Weights of a small mixture-of-experts language model, trained from scratch on English Wikipedia: 74.9M parameters, a sigmoid router.
Below are experts of layer 4 (counted from 0) of a mixture-of-experts language model. Rows are named router (the router's row for the expert), gate (a neuron's input weights, with its number), up (a neuron's input weights, with its number), down (a neuron's output weights, with its number) and show model dimensions 288-319. Each number is 128 + 24 x the weight over its row's rms, rounded and kept within 0 to 255. Numbers have three digits each.
After each expert's rows: "comes after" lists some tokens at least twice as common just before its tokens as in all text. This comes from a sample of Wikipedia text that the model never trained on. Tokens count by the router's weight.

# expert 46
router:159125133089133137151144170137110103111132163076126175156151133151107110158120147125099135130132
gate0:123103172116149164077127129163083134136102124069128119128146122129107115135123121124130138132128
up0:142172157133127127057120158146134132125146146178134088192130160134127080155117135132111126097135
down0:103129130129132088130131127088114128131151098142102130103094139116125131134125091146124161157126
gate1:171150110125166109132125095123132172092132068120063137129127156106117135126099094151137093126114
up1:143093082145150099152123124119127120133127135170129127137119131127149133150134148137116118118130
down1:160126120127153139111146117142120130102140137174127127108128138135158131127126133125102093110130
gate2:145141132142127145132145127146139129118146130163121141129125117067090165121138141130122119113130
up2:123167144136131102129156113184112104090175149116124181154070106126144129166156130131092128164114
down2:158090129139124087145142128123134142135163108119150149135147109170134144131139170147129132083133
gate3:130076130117127087150110115133140120145135125105139205155125166131109118119077116135148127160148
up3:126111127112157064126117111109123113126141125105127141128158143126129124081123098141104105130165
down3:173120195118136123127117184132128149114126065111143121135114186138140140148130100127114095124099
gate4:124112128110133110137063095173124089175132123131088138129141129123128130192142132157113126118111
up4:098120128138140123164125131188130122137121133044136123136139119136127125200120129128150108167128
down4:124128172146114134138142140103124105083182123134111108149096128103124199132068140099132114138109
gate5:145097133098114146129150170099116126128100137082126122107131155165123126116120074130139149136117
up5:130133111126138122134055130096130074125129119121122128109127139123108118132131128141127140142141
down5:130116124126133121132150114113118129112089151101064133132131154161080122128138144133132145095163
gate6:156185129135127132148141129127129120131131146129151152129101122175123128140085133056117127153069
up6:177163141090127112124162199113095118129162134155130132148108126116125112127110148110120098130129
down6:140129105109238125127097117134078155112114113161123126128121159122089120128152120126131118129172
comes after: " S", " T", " K", " R", "S", " P"

# expert 12
router:141111121112143120120116126077144100102156148123145097152162140111104104112140105166133148115129
gate0:128152136113128134105077127139165124126127118103101126111152122168139120130106124132132130129150
up0:140071151136134131094104082135140124126112143135101126104136123108133129156088136150135145150118
down0:120128131128137057130125162141106110130126167080101126100124136146103129158099144183126129086121
gate1:124108128076130119106101092133145111171150125131129128132128085128140123147166142153127141122128
up1:106125127105166128106094108126124140151114138143167147167128136092156137158149131141122117092159
down1:127156110120139204127147147132129121162154113118121130150136131170109138133135120060129137144169
gate2:138106132122160128129116121106162133173110125147128125121152116122091176107109125101134138125137
up2:103161114142126126116131124124120078164116144136138129139115103110143146117138102142131118113130
down2:105132127130134149085115128115127128148149112148104131126120102090170124128109129136163122138097
gate3:120099124128126160122142178127107132129163139128144127147134104142130093114133127143129106124118
up3:108081133161122148162138137105119130120136127123133111166099107176119111136152055128134099095128
down3:141123128147171145106104172136142141080105120127105150077129120176131097070139128129130124128137
gate4:148137154163124144139143127115084088128145127124128130148128166105140152079143059140096115128127
up4:116167099122142078126110083136130207193104117142165176127128053126130110161094134120136138136108
down4:115121125079132137123128132083127117098126117135146128130132141092071122103089113147128169095164
gate5:121096067116124133126123128066123127144120128172125135126165125127117149127146141096128088131110
up5:116121136130119133046150149127126153128115128127128137134126069137195158124130147126151152128151
down5:130132106130127134134177142201129126111163128106126092143134101099171173144135145113122139149145
gate6:119132103129129114135093101103129097128126155088097112128101132125128091102110081130086093133107
up6:157184123122128115150121133130128129128152123106117121130091130143123125108129124129140087162146
down6:126116106132136130131159154107127065137137142147075092123147149128112126131135114146128112130138
comes after: " the", " The", "The", " a", "'s", " this"

# expert 36
router:131142121080106168140151162076119080121170129138136111172154151134113131171114143139115170114127
gate0:142130127110203148135124136036110132128117130198143075124110136133127136129130078129090137131111
up0:129129118129130116118125173062129099125161168131182119124131128056133128129152044171125108144139
down0:115070120117148056126137157093113125113126132125114123085128136109070116117128134127125143129099
gate1:078127127123129125134121126119127095151159143127127183123117132129127128141141165112123085129138
up1:195127100134141066130140128118116177109110128093140117131138139154127101070130112126140170127129
down1:105127162126132068122116127089112174108117126107154126125138138112142107116140125135167115177127
gate2:145113116124140100074142128136141083128137136086129126144126130146129149139104113128130132110131
up2:128120124101153123127124155130126117128145137108130110131150105118152186146127127141144129113145
down2:140090174113098092139140142166127132090138145130123152131184129129114129134065104138132078173167
gate3:110124129132107128128135170116137114136143128123075026136175155127116086175164126100100128123121
up3:128129127192119104100121140116128095125103143177160093134132095127103141130085137129129167129124
down3:139122133162108116160150074167123104128172168155133157135112131141165169156103151150121130107137
gate4:126135159085106150132170150093128045158178129129137175111121183117112134131143129122130242114153
up4:130130062132137113133072035137140142126124167122135104127145105100139104125124131133136119104081
down4:132142126107132175159167150108202126153102117119128122084101206148123096145117147126143112116135
gate5:144119130085134155111157124028110096110179122111119095107124134137089129127130126114134122138092
up5:123117116121124094129115140118144135142149114149142154128142135113168134128140122136119133127074
down5:213130124137124092118143117057086167121154078162131128163093109151142131120133169143141133151162
gate6:126139147078151129128142129124164157213092162115126133121133142092134128157097153151134130122135
up6:125121132116139089128124108123149160169124128122119139103139129091159103142088142112118134105131
down6:142113161130143168131119124127125156141129090162130106121128123129130122108089071121146088103124
comes after: " M", "M", " m", "-M", "0", "2"

# expert 20
router:138131115122149112101114135100125095102139188098153126136128160146119112147101109184129117131096
gate0:129154131113144081091135143161128144109157142137095173126129133128098146128110142130147093121089
up0:126110125126126149129119130108114102131138110109119138137128150106120128112132093144127158127129
down0:105143146107132146147116147127130141096089138139145115128160128143076129139118110127163133120142
gate1:130070116107097115154224109140116135124115155113118128129123124135129110131128179128142113138138
up1:123149120111092152125122150108131097129115130149094135122129134123164149186122113137127129124124
down1:114147066158118109088096129138142122126118135135127114117102119125128104139138160127121108129147
gate2:096129135162137110126111113165128119092128089113125129092084095038151127130124064145079134136120
up2:092129119141123118186140108127149126124128151171089190099110116087101145122143107152114128130104
down2:118158086128124096124158137137140124120142116132121118139133168122129123127121050150128117136117
gate3:172126158121136158073142112152183132128094136052128116121134155125210125159123118145126130122114
up3:128054116117146124112141110126128086148134133104131178124142124121153106092095134145091160134101
down3:159113146118121154069124121140162095091131107197140105128123125099118099127133129119131105127138
gate4:123136082136116173060108132126115148119132125164068091125136107180118111109146176128168129134108
up4:162133135127052084141126153146126138180163104136126045132130111134099126130133085129123091152140
down4:127141136127121133174121142091132149110132120127121139163109123140112130132118127154123128121127
gate5:144116132104157134123097167136099162096125138150116131173126097199129145121115146123133141125159
up5:128138101162128125135097140122125113126135138086141129129130115200129138130144138133122141129136
down5:123152184144081094123132107124087123095118114150103124118134121125131066060135116118158084132123
gate6:131070112115125138083127129134130184128163121127116130127130129132129108143129136154123100143136
up6:121149179130127114131124123123119111165106166137066111137132124101119123118079104096172091172145
down6:143134121125154121189053138126128128126118137144117131104130124108120138132139128114173129129105
comes after: "4", "6", "5", "3", "7", "8"

# expert 29
router:142137121088129139084126141131143122109113153108142122170118119099160105126130134134115155130117
gate0:204130169121138158102139192146112126113117129163121132152122168094120158128128190086086154108089
up0:120155131129110081201114096132181128145126125102128105116127129166130113107124117130139131160134
down0:145103125118127143118126128108136129138151084128100060176131155147115133128122138142085138168132
gate1:153151177171161159123051180140125126104117128086087085166112143149145188123130134154123132132132
up1:134085143129126128127143122131128097147129128133123139129126119088091124129142128140053088132109
down1:111118175090168125120138111086126137088112127137158134136143127122103122124128160025155120183129
gate2:126121137150122092126133103137131113154159173135128073125115129092122128126118131154124106128111
up2:128093129126140137118136152062116128129100112109144233133159133136109125128129122117154135125166
down2:135134151158126105140148076125134152133133129112132120146112140121124127127127147166137168157129
gate3:130148128166065156112070118139148162080119131130132142133125112113146132118140172154150147139127
up3:125171137174099131093112125126139128134135117106162126138139112136165130089129114140177177122115
down3:127123121099128197119128093136149135067107125142091116126088130099132136191137129089149103114154
gate4:109135149127090170120082123127128127150128129124080122118129135128118100122132141106105128100138
up4:167145128127130131068130171168132136108105138125119132138129128143126116126137124108123141128137
down4:150135198119147156126131098113112125127106128141128083121070106127128133103133125142159163128132
gate5:105135144095134117137128122155120137108137132121161133155128134182119116109121091072174125137147
up5:129159120107155108176124132159193138126129114126086195128183133129119122093117141127119080128117
down5:125104124152179162107143129061139115131184121111088120179130118144127141125135183120158120111115
gate6:126127132120158187055130125109127124125065160136101116103144153088115126094089129107093142103131
up6:121126134127122142098101167122127129092089115126128093123128180125122135142180157139090128126129
down6:134074114124149126134118145130145172130128121144138168108117145143141119128135121142130124121129
comes after: " to", " was", " he", " He", " and", " she"

# expert 25
router:168107136113105172139142122120141128098145184124144140149114119132117109154130140171133147116119
gate0:127112113090129076136113122070128112127152142113131147143126101105122116128123112125136173150128
up0:129127137140135138116112121131134092127126129148140131121171128129099117104132148119043124132087
down0:140122131124148130105089137129130083142104172128124111129174131092128220131137127132131118146111
gate1:137136154125128144128147117154130112123137099088125126127131114121113143124132130128115084131137
up1:129115083176174131154141110094131138120183123146128179095145132126129115155097094128131113127128
down1:131105121117155122109152134095140094113119126102121139119158101127137098119124154126163160163189
gate2:118076138135165150117133138158069141126130132076131128147124064120078104143121095119103134139131
up2:120121127131144140130114133121128126168117146129127127081117150092163165136120124141133138118094
down2:129142113138118128126129132127192128172145100095146141151154143096197097120134116139108126154129
gate3:074142136126131131112131134127159150118138166105123108108138081133114140133162097059128132173123
up3:127118055146105129070128133110145129122126084129121127119164133131122119112115113139138129126118
down3:117116080171131194119128126121127147129137166128126160128089120122157153102129173144121160126128
gate4:174126122176131138122134119128126144128127131091123130129129032126133146139123116128104142129131
up4:172158128151125136130162115127123128122124159129118147132127041110128116129128105120118147142119
down4:132153143132131162154129111132135080121097145069129137094168105123108152124123150077138110130128
gate5:096126134121137130141054106168127130114133141112122136127080098131125121096116133129118136128130
up5:138111158125105157143160128127131111123128166136112108144078119130118126103154128155129103109126
down5:119142124126118127114126146126172131100107107133105172100082122141128130137112159128092132141126
gate6:126128134148173141092127136101127163144072117138152124102114141131132117114115143122156095094093
up6:137126130137136136140127135100145152125086103138073122101120139101193162142181072104127144127101
down6:124136121100128085125174104129128132160137129124129114123148107131149130106136128079061124121137
comes after: " was", " is", " to", " were", " be", " and"

# expert 27
router:142112115110130115109093110150141127108152166069127106136119128144112083167185130145098128111104
gate0:132103133117145122164120144113129134125135152177132105137126144117104127110165154108129122130125
up0:136105124129135155201155165090145133128137140143121128123138109114087138120124129125126183130129
down0:129139128129131125097144123138122151120105118132176131120129130077154127131139125127062057168132
gate1:156128079121120134125117137128129148119121163130084141130116147173063126116131162124135108122128
up1:123126147141139137139131147108128111128115127147135125126129116128131108129096120122128188149120
down1:167106095138165130127124142155109145101117148088131141136121102130123105127140130186124137129081
gate2:138106127106128068076115075170136129124126156098120135141140160123114141113132174128165182128078
up2:126132120170115191108154111100119120143135140161132111136123132160126127224099115185133103127114
down2:168116122127131126150125124119152097113139125134106133136148109095137144111121131142157131109119
gate3:194092130153120118085152128094101130126142112135117044139111132127126135123137130126105073122117
up3:125132119146141102096126073121100141121129108139126124122124142113122139123124136124140146150162
down3:164137120130123163231136129142130158123157095105118079080184164165121103105118152155117122160144
gate4:139144131135120125190125133060095091125112130183135132149126129136135120112150154117134140134135
up4:130095117147130118135099056119127133128123138186087119137126128136128116123120193105138130088134
down4:143111120107107140110133135120104134136127130152136051089131130095075144127140128098107162129127
gate5:126108062128175226111143128093123127139146137127171143121132159145130121127133128128061133079135
up5:096099131130136140141112156074121126130098141129157114134127151129131131125131093128122120166114
down5:128132129139213116109128102090124098115104103127135126128112108156104091129134118128130197094047
gate6:082122122132123127084114131130111131111158049128132085133136122132119082131160061144046092100135
up6:083113115183114219093106122095122136078147130098149122144115126141109091128157124140117109168160
down6:153134095111126127162128130117129110128108147107147089074118131122132126130122123110131147128144
comes after: ",", ")", "\"", "s", " vs", "),"

# expert 82
router:162144107115122163103133136128131122073136182126165136150142083150146073134137103150117162125111
gate0:119093138175157120149123136145118109125130121138138127113176151114110115135086126197130150105151
up0:127126086130122120158143159130128092109110095086065133126113128129130127119129111111128088133126
down0:141105159074097115113082127143138163127181143122122126137134127175140135173129081145125120141112
gate1:129067150108144133180150128189120123134171120127129128134128120143163092124120116131076142114123
up1:125127128119121125139189128166144167111098122127134166147168131176156118165121209127126142130136
down1:116106101116131055076142154113081154128097107101118161143107128172170081125147124141140141124126
gate2:179139082135115197131116121110130166111117099126138127128124097158108153160133139134110126132158
up2:062128172134129113128071153106100127110161148133128143142138138102119152083114155150109126111117
down2:164176114120139128138055129138130143117122149122161106153067131103124139143169127098109143145092
gate3:138106129107118127120154135126147134140126119118137128129117158156089127117170082129128120114097
up3:127114127158123130120177165129132137103124151126129141136136127121115142121128094129108135122157
down3:126128079128166118162107130147154116129113131144037122119139141139155142139130121116118128130123
gate4:178096145113132063080144117118125165128127171087126177143127185157115128103175126131139147128120
up4:130129133123128121127146155124104118128134153064124164129105112137128116099111109146132133122114
down4:121117140110132131126136195167119155098128129137173098145153119166131164113137137155143129181133
gate5:088083100137146130127107139132182126090131130128130147122148146145139129174121104152125168136156
up5:136123112114112128094164139142131144139121139187127035129074173125128178120125114134106145152088
down5:118110130117128138134135112081155078138130190134132143098093142121128128090129128120168128101119
gate6:126129156066141139108091114118118119129132131126129199122128111145152129151121088124128136140141
up6:154126119126120121129089100226127127061145130148132110127128113105141112138134129131083123120127
down6:126118156177092100124151108075139142125123123109120161083127139124115116119135132109139078126128
comes after: " |", ",", "-", ":", " by", "."

# expert 22
router:143132103141118135106143115103166103084136160127125101117143156153143074152127123157120129100118
gate0:133125123126135184151116155056132123129126133143119175118116146139118127137127127123073132108118
up0:107124104122114124119177141116153128145084148112082155111107128100128129130124109128128157119094
down0:127120122153126146122128134102127143147130152125185128157110136174128154125144166153123176165128
gate1:132136099156131151128089153077128144116133136106126137126126131154136099125132121093129117118132
up1:107111154127159151094128123134135125123125144132121119120189126126117123171125151137049126099129
down1:135135112120181169126131109104126128127129127107124108077142185137147126113143177093138147155131
gate2:204132127130224101123151129116135136128129138136120129150112104125158146091113092127133116130130
up2:128111097139118122130137130136098128120231085128150127137134089142162139129129149126142130103123
down2:114151118118133122117107099112128131123103133123130094125134060113121136127123115149136090130135
gate3:131089128140128112132111134094127000124129128125128119123154167155154117124136035130124086121118
up3:127068106131116102124108140118126128119128147140117121101181182131136126106143130131098030124179
down3:135127126132146085105124121124129128137131127142107119153129132136134117128104114141162136116129
gate4:145130159115138130116129144121129092128140145067148117137131047127123115143136145132139128144114
up4:118136142184140102130161131089133133129145183131148143117121109185132122161137114132155129132094
down4:152122147145127135127134141116129121133122125108112138096129089127183128132126074099121126141117
gate5:082102132121120127122141125074126116125139145149130129140117081128129130136140153145123146103087
up5:126070107133114139129102145119119150129126134133127153136125128127162131112133112106141149126136
down5:097163174102127143192139099090133086147096134132134129071126113127183114165125115128159134122107
gate6:128133156129134095140145139095140119108156095140132123147036138138133138131130103134169120129157
up6:140146115075114148126126122202120050075094143128139117100141069123156075159126139130084129111089
down6:160104183129148132128120114117164128124145128146119123153138128114114137190143140170183126131134
comes after: "1", "3", "2", "4", "0", "6"

# expert 53
router:147139118120152130104108106091148133098156132096128158124148122125120112130113131176145133134098
gate0:122127136125097147128127168067130138128124156116197076128130114157064135131100133137141104136089
up0:121137140131100102132109133094128134139126125097130141117142130138127106098158129126128131120084
down0:131106126139066119138148125123134135144131066138118163148131114130124169154080124118156117127120
gate1:121141159146137102138132127131128110111135123040144127123172105050124127127149188147131132126181
up1:127130107129105187113141140176130230169132109125167091165126122130162125151089139095097125125154
down1:151108114144091136111119119128168127128087153141170088128124135080148129142154161144099179109128
gate2:183153152119104112233128163130133094140119135138113126101126129130128088123158137135144115130128
up2:136163125157104134147063135135102130130141134132104188108052111121188121116138144129071130124117
down2:131130089133140128129112142115099165159144130115132149128132112128076129129159131103095093142129
gate3:087134166127118110125128134077139117136178129102130133128121120129151118134156118127170172139112
up3:135142124106093056188201182069127134167139149175153121088106093063127136129124101093124126144128
down3:086126214130127119132107148174120129128134113153128128128112106086165144125171126125128125143151
gate4:132153127165126154131127110063161110116131117110135125147106143122060081172098114150176118135157
up4:140142098177122142126160158128124116126119197098123103135132165122131077125126072113129173099145
down4:115139144130138124129089115166118103132134060158139144145128140162131084143137126104128126125129
gate5:112069123181182116135044138139124128111120123128147157106097134119125125167126124173112135113132
up5:099054131103135104107144126108101133128117136128135138128128136147086170101128137175090128117130
down5:121122136196166106128161156185119128153155124130126152105141141071117145145144126156076110158128
gate6:151170134119130181178084123150129140179128146145141081138134140109122095124135164136157111111170
up6:143133120144107123129200127066097158085133142174132098128147125115125163143115133120087167128145
down6:148124128156176133105153099118119148127128118128172090143126171126157147128153175132099136148127
comes after: ",", " United", " in", " New", " of", " the"

# expert 2
router:141110096125138135112128101094134101055131171096154157134120154117109084161142133186134131130122
gate0:103123138112138105175117118137128107125132104158183122112131128111147096098139120127138113130191
up0:087118117125172113180106143134136128128126112133131162123165193104146125109129125125124127127131
down0:097125128170115132155149106124129118128110136124163125143117118096104137165111166142132178136156
gate1:124109102121132156117182141060129170132129101114096135129101168134126140074162123127150163177158
up1:111112125127131129136144134156132139123128119115105143144151220091124126101125121132131125155129
down1:136129124117143143110154117076113103169160137102113149129113127095082129146126128130170173125129
gate2:126130120137133128067191122125128133114129125067204138128108124140112170134130131137164125118163
up2:131099135112130143179140132150125149128123117179113094127132125136119092141153129096147133143117
down2:128116156127128193128103139115116125119128149121115123137137130115126193130085101151106165194127
gate3:123136105122166070093125128123127121127125125135138141145089135147128082174128129140105152132143
up3:129132128178116144131111122133113096117132139125130064127130155184100129232146121151109141124150
down3:131153126127126179134133126125140126142118126125125142092127103173129068144122133139137139150128
gate4:160158149141140126131127137125151175144126142143177127127165130126096136108130075106126101118145
up4:130088127144143132104117146138129131129128098105150136094126165128117083123149133130127090128120
down4:128129155203126120147112117146185141082126110137134133110131166135089128128123112126133154150088
gate5:145119128152110130144159136148127155131125115124143174138121158127100139187125084150117097103118
up5:082130132106115053168148117180131101128106130129118174113147152128160132103127142148142225139117
down5:095114130154127128125158148127138077147123126111129129092127151122133121129125137158099132064129
gate6:135087156126108129130151110131133132126126129137122147111128133106119110126131137197089088120125
up6:161118113151129130126157116161105152120128161104136133138077167118074124135147172162074105134148
down6:149127101153122098170092121129152126125123094077159141085098127108102128132129130153163114121139
comes after: "5", "4", "3", "7", "6", "8"

# expert 69
router:148102118093120118132078098105149089078136154091159109155163111160139121135117100191130167101121
gate0:124182140138108128127131118125141124083133128121147134130177118126125086143146121172075139133124
up0:150120182074126138121129116129086139111135163107126166142098106130127119142151128122112079130128
down0:091121101120118080108073169156138171129126127139100122135141127137120130112139118173172134126126
gate1:126128123106121129131128102149131129126143098120160123135132137130134114106130116146139128126111
up1:140174128127118118164128148138124144125144117111140121112161177128132126155129137107106150172130
down1:124120104124131125125130129150120127134122122164132132204136097140149116121113206129118113116123
gate2:128126146132125129127116134239134198126146137051135126116133113188127129110130125123092137160131
up2:144144104161135111129141123090139080143109119137134128124145135123158127147116129118202071120130
down2:072113094112124183166145126136101130154108099126170110131124111130141109168132119131091038100146
gate3:139129123076133136102126139152126149160126111134139095112111170134119123111149137129155102125135
up3:145145072070111154129128127095091170105124141127106129134129183112134132158146127115128164128118
down3:122139125155170139120111173118172125158132135129106098106169149139122155139149120114127119087125
gate4:116148172138163118113132132126159126130132129134159108140119112123130114141138081157115129098150
up4:118153176117161079119052096129125127137132063128215129134149126150124109123143092125083134116142
down4:123138142111147079105114123141121114121126136137134135130106116144079119126127139075128140128126
gate5:127148094130181128124138151092117096130061129127111125128094121115140128127115161123154133128130
up5:123102143125130119131145135168130144133127115175092125129159139068136063108127119132128103093126
down5:115115103130118139089170133131121135174118144120145000113144100127119136132120151126125137108178
gate6:120115209160129181124114082123096132119126127139129167124123123085157118200184126073133123139140
up6:142158097148116096141124130135178127104129130129106047132136128130104124116104117148109125114130
down6:122130134143135175108136128097105113118124127122128128101129114119135128123131173124107143170124
comes after: "9", "0", "8", "–", " Or", " (#"

# expert 14
router:177114128128142123124155114110147087116156161130133128133158151101117110129139134161138147144126
gate0:130178120124104169170141142127125069100120112187121164147115104124143100121129134129131147149123
up0:150147091147117133119127185121128095124131131110127126124134113143124182134136116123139132138128
down0:099123103150095128076131121153108133137096118128133137125119123136124150125150146107133126077122
gate1:100136127138090131136155143112141122127122130191133132128158139104158127145116131170071118094131
up1:172191107156093159145200158153145074145125117146108091128118122125127124146128133094036073108111
down1:133117114144126142129145151136131090082124135125123162125123133187141163132129125119184122079165
gate2:115086151142127129142158124141123098130127138114124122134134118117143123128128165129119139138147
up2:130126101112186142133169126128129148128114080172133099121123126132135111192152125155136103129132
down2:183121100134143128146139123117142144160134091133147181121132115148124128101121103113112110110124
gate3:105078128142140107133129123132153154155109127102125108086046129120095124125118180164130118133129
up3:127125128147058127139091127137129134162131123127161094142096161136141212123155141147130052113101
down3:102130129134127160108102120162054128141142115157136126122125128116168170208105110146153129139130
gate4:148112130075138126095111125186126107116148127141141119131129143126157128133133060118116107134159
up4:134141156103128100137105104096125092092119121092158143154125146136136142133133118136117147129191
down4:126105127117128117127121128118042100121125123156132171137161160108129173113120113131128123133123
gate5:126187128146151125147159132125101122129129138113096072137107109139120115125098123075117133114129
up5:096128124156100121177136172080135123127138135134127135118120127136151152127049189140136134122136
down5:128127125088104145188127151095131153159129106179116152133104128115158104170120155158129129129153
gate6:127177117141148089081093128091130109136121126121130127126084160114136112109165166089133191144118
up6:128105117144128129133077096125138125130114114126128174120140171127088117140137152119115114125118
down6:128131118124138139130140125141124109118114084096094125155109128110134124132146149152137126163148
comes after: " (", " \"", ".\n\n", "\n\n", "==\n", "==="

# expert 31
router:145098118107123140149096141119151120095105163075142156103121151121120144112163124138108145113094
gate0:122126131122137139136165140141140098163068149121103144127118130130127082149125124126136109128136
up0:125126137196115159140105121061128179077147113116115131133140133142129164126142139183129143086178
down0:152122120107122135120166062169120111135115133111147121129124132090124119150120117114134137070123
gate1:146136124093121100127097129111132128132094181091136117164139161069119112069135128153107121123134
up1:136141150128083116164100128142126112145099136128132127195181115113134114145157127126117115135153
down1:072170146135117138132157128147108123140124101134127121116114129114141121177130105156130139129143
gate2:123137153127113040152104110129129144138137123135118147117143137115125157134164115135101101131159
up2:228127090131141126114104131155126130128119169105085103128130112135142154083144143135123168128128
down2:091129147135135100124125101101125132142141115123138128144127129123155079132153128126135097127123
gate3:127159108123133098153115102131128163140144186127112110125126077080125115118191125130094140100150
up3:178128127116122145130120124136124131133114128198128096127119123108136086107160122131105131117149
down3:107173082156120045143131115132122143124127128084179130055126122101103149124139153076078105102130
gate4:125131090167089082154131151131127123154120130140187110135139100124117116091144135171125121133160
up4:141130122067137202058136118138125124129112140129080140134158145143142122133114134148128114113128
down4:178129102110154117146163139128141119169135107108148123129129145088017110129131124120138116157127
gate5:127130133132084139161153128129130130123122127138095163128167146122135104144157109129109093114112
up5:112121127062121146139125117109160120116128143132088127132114046151137120144105197108131124127111
down5:116126117136075138127127165116140143128130131132136149173132121132129111129135128145123114133190
gate6:121125117113129130138201125135132136066121129109140129121126085122107137132116142167143123122095
up6:131131145129126120100122130136118143148120150126098167134132174142137130128125123144105150154129
down6:133159111150144130126141120133123127129091122143144089185157128107123124100142138154126122110129
comes after: ",", " such", " well", " there", " There", " who"

# expert 19
router:120140150115109120138135106099154132060127146110138139164135127112137124134132080170142138152118
gate0:149127116143150136126113129121154141133098124119128123120131113111137142125122239149124142128129
up0:142147136124153072105170090121119152107061133142085125129168085146122125149133107152126161127168
down0:133171047153137128127132129086136127144116127127121125136128126169130127125131127130121116142129
gate1:128133122114150108133144106107169128142122065126142105147113132062136136176115146138170128154097
up1:176121161110091141093181104119127146128131149069151133145129133135115116128109059124149128117103
down1:114116147133137171105126130119159136127143126114154099199155123144102135126137126107132180132130
gate2:131131133141116128193127121140126129130126135127099122098141113119129076123145133120123134162212
up2:163129129056084119163136142132118142145135118128108117137130113131140134063077147023121089174141
down2:128096113110129121136096130158130113134142129174103125140064169166138189125113125149085099113080
gate3:148146126086097152123103132108124132183133129171145126132120132114145122139116102109100137081139
up3:127123119130116125153128121134125131148136125134151108137145191119133143119123127126125072114147
down3:175146092123133108093097117144128130140131141121136132121125128161126128117127141077111170106134
gate4:131127104120078123129129113050156130132144119108080126138135148131120146122164154126119151130114
up4:187132107078091173206128109140129092118126129093126121134097134128127142128135141137101129096143
down4:137122125122174126056143143143118129142117139122113126128128125124093166124124135095095130112142
gate5:130139116102111119147166102116155124122127134136066128150135132113116107131127095114168072127184
up5:128058128146129131136109135198127096125122156132125139128135180133133134128135171127129127133085
down5:130111130101108131130219120123153125146123107144122126061129127130035149116106106126120126113131
gate6:144131124148126137130148170160193169149121126113129141143088094140137117133141133140119130142145
up6:156125128123121149128124130195156121176131127115129158132092102138135120140122135132115164128193
down6:093109148126125117117059129095145150119131136096143119103180141114161148176091142155159134156121
comes after: "1", "0", "2", "9", "8", "7"

# expert 94
router:142134126137121115136115124079141108115155143131149135181157132095134079147125121150136130141121
gate0:120160138109164061150063162123163128165120104126110180128138143093131124120135123127133126129134
up0:138164127148123127140119127103128124178124107113065139129130116072115157127131115100130151127125
down0:127132107120085168128123127044142148130087133116098109137147087155176125143166132136129139124133
gate1:108102132157152112201102136140117130134132128084158141135138106137161140121154146148063133161081
up1:119173110063097128166129166128078121128165145136130127139094121136128131131125152130129058131132
down1:126131142142128094156152068133125112104171148098089119132125180116110094128110121127137120151129
gate2:047139120103113138135094127119121152134133096160172125128124132115151114125177116126093115132140
up2:148119142125129082138126111134128081128155139111128126157129126164127126098114122137113106102096
down2:135133138164099147145127113132157127109092148128181116125130109119138135105119129191110135128112
gate3:128137138149128102118128127082156125094127131126131143138130204119129103128126083110110126127145
up3:112144135118106176146134106123125146127133122124140131119091097123127120132153138120133100107108
down3:189131148161127058126138138118133130137121140103172124147124128090137122052149133097133144140093
gate4:117126188096147133137115092145111131151126147128177088127092129097144048128116078105095114147114
up4:108113168171102093121074112111133099105099138094099143138135166129129132129132142122134132104152
down4:157135137128117134128109140083116123125132173114095139169174170151123173153125185139126142116122
gate5:096180164138123108147128132109109125125111122138143131103128155129076134138128129148132189148125
up5:125128116130137130128134127144160095163120109126126122108091118110104149130136137128128121151129
down5:099127097180118091143124120215147115124117134093126130106086134150134119156137097129132128132147
gate6:104125072131103131138129124120179151093126145128146140121104131131116121139157170102137208110176
up6:128173136126114125089118140156127135172153116135120128131145098172160138128088127137126110122092
down6:123152105085135133126099139137129130123146163098129196131117132160112130126135137151097128077158
comes after: " the", " a", " his", " of", "'s", " in"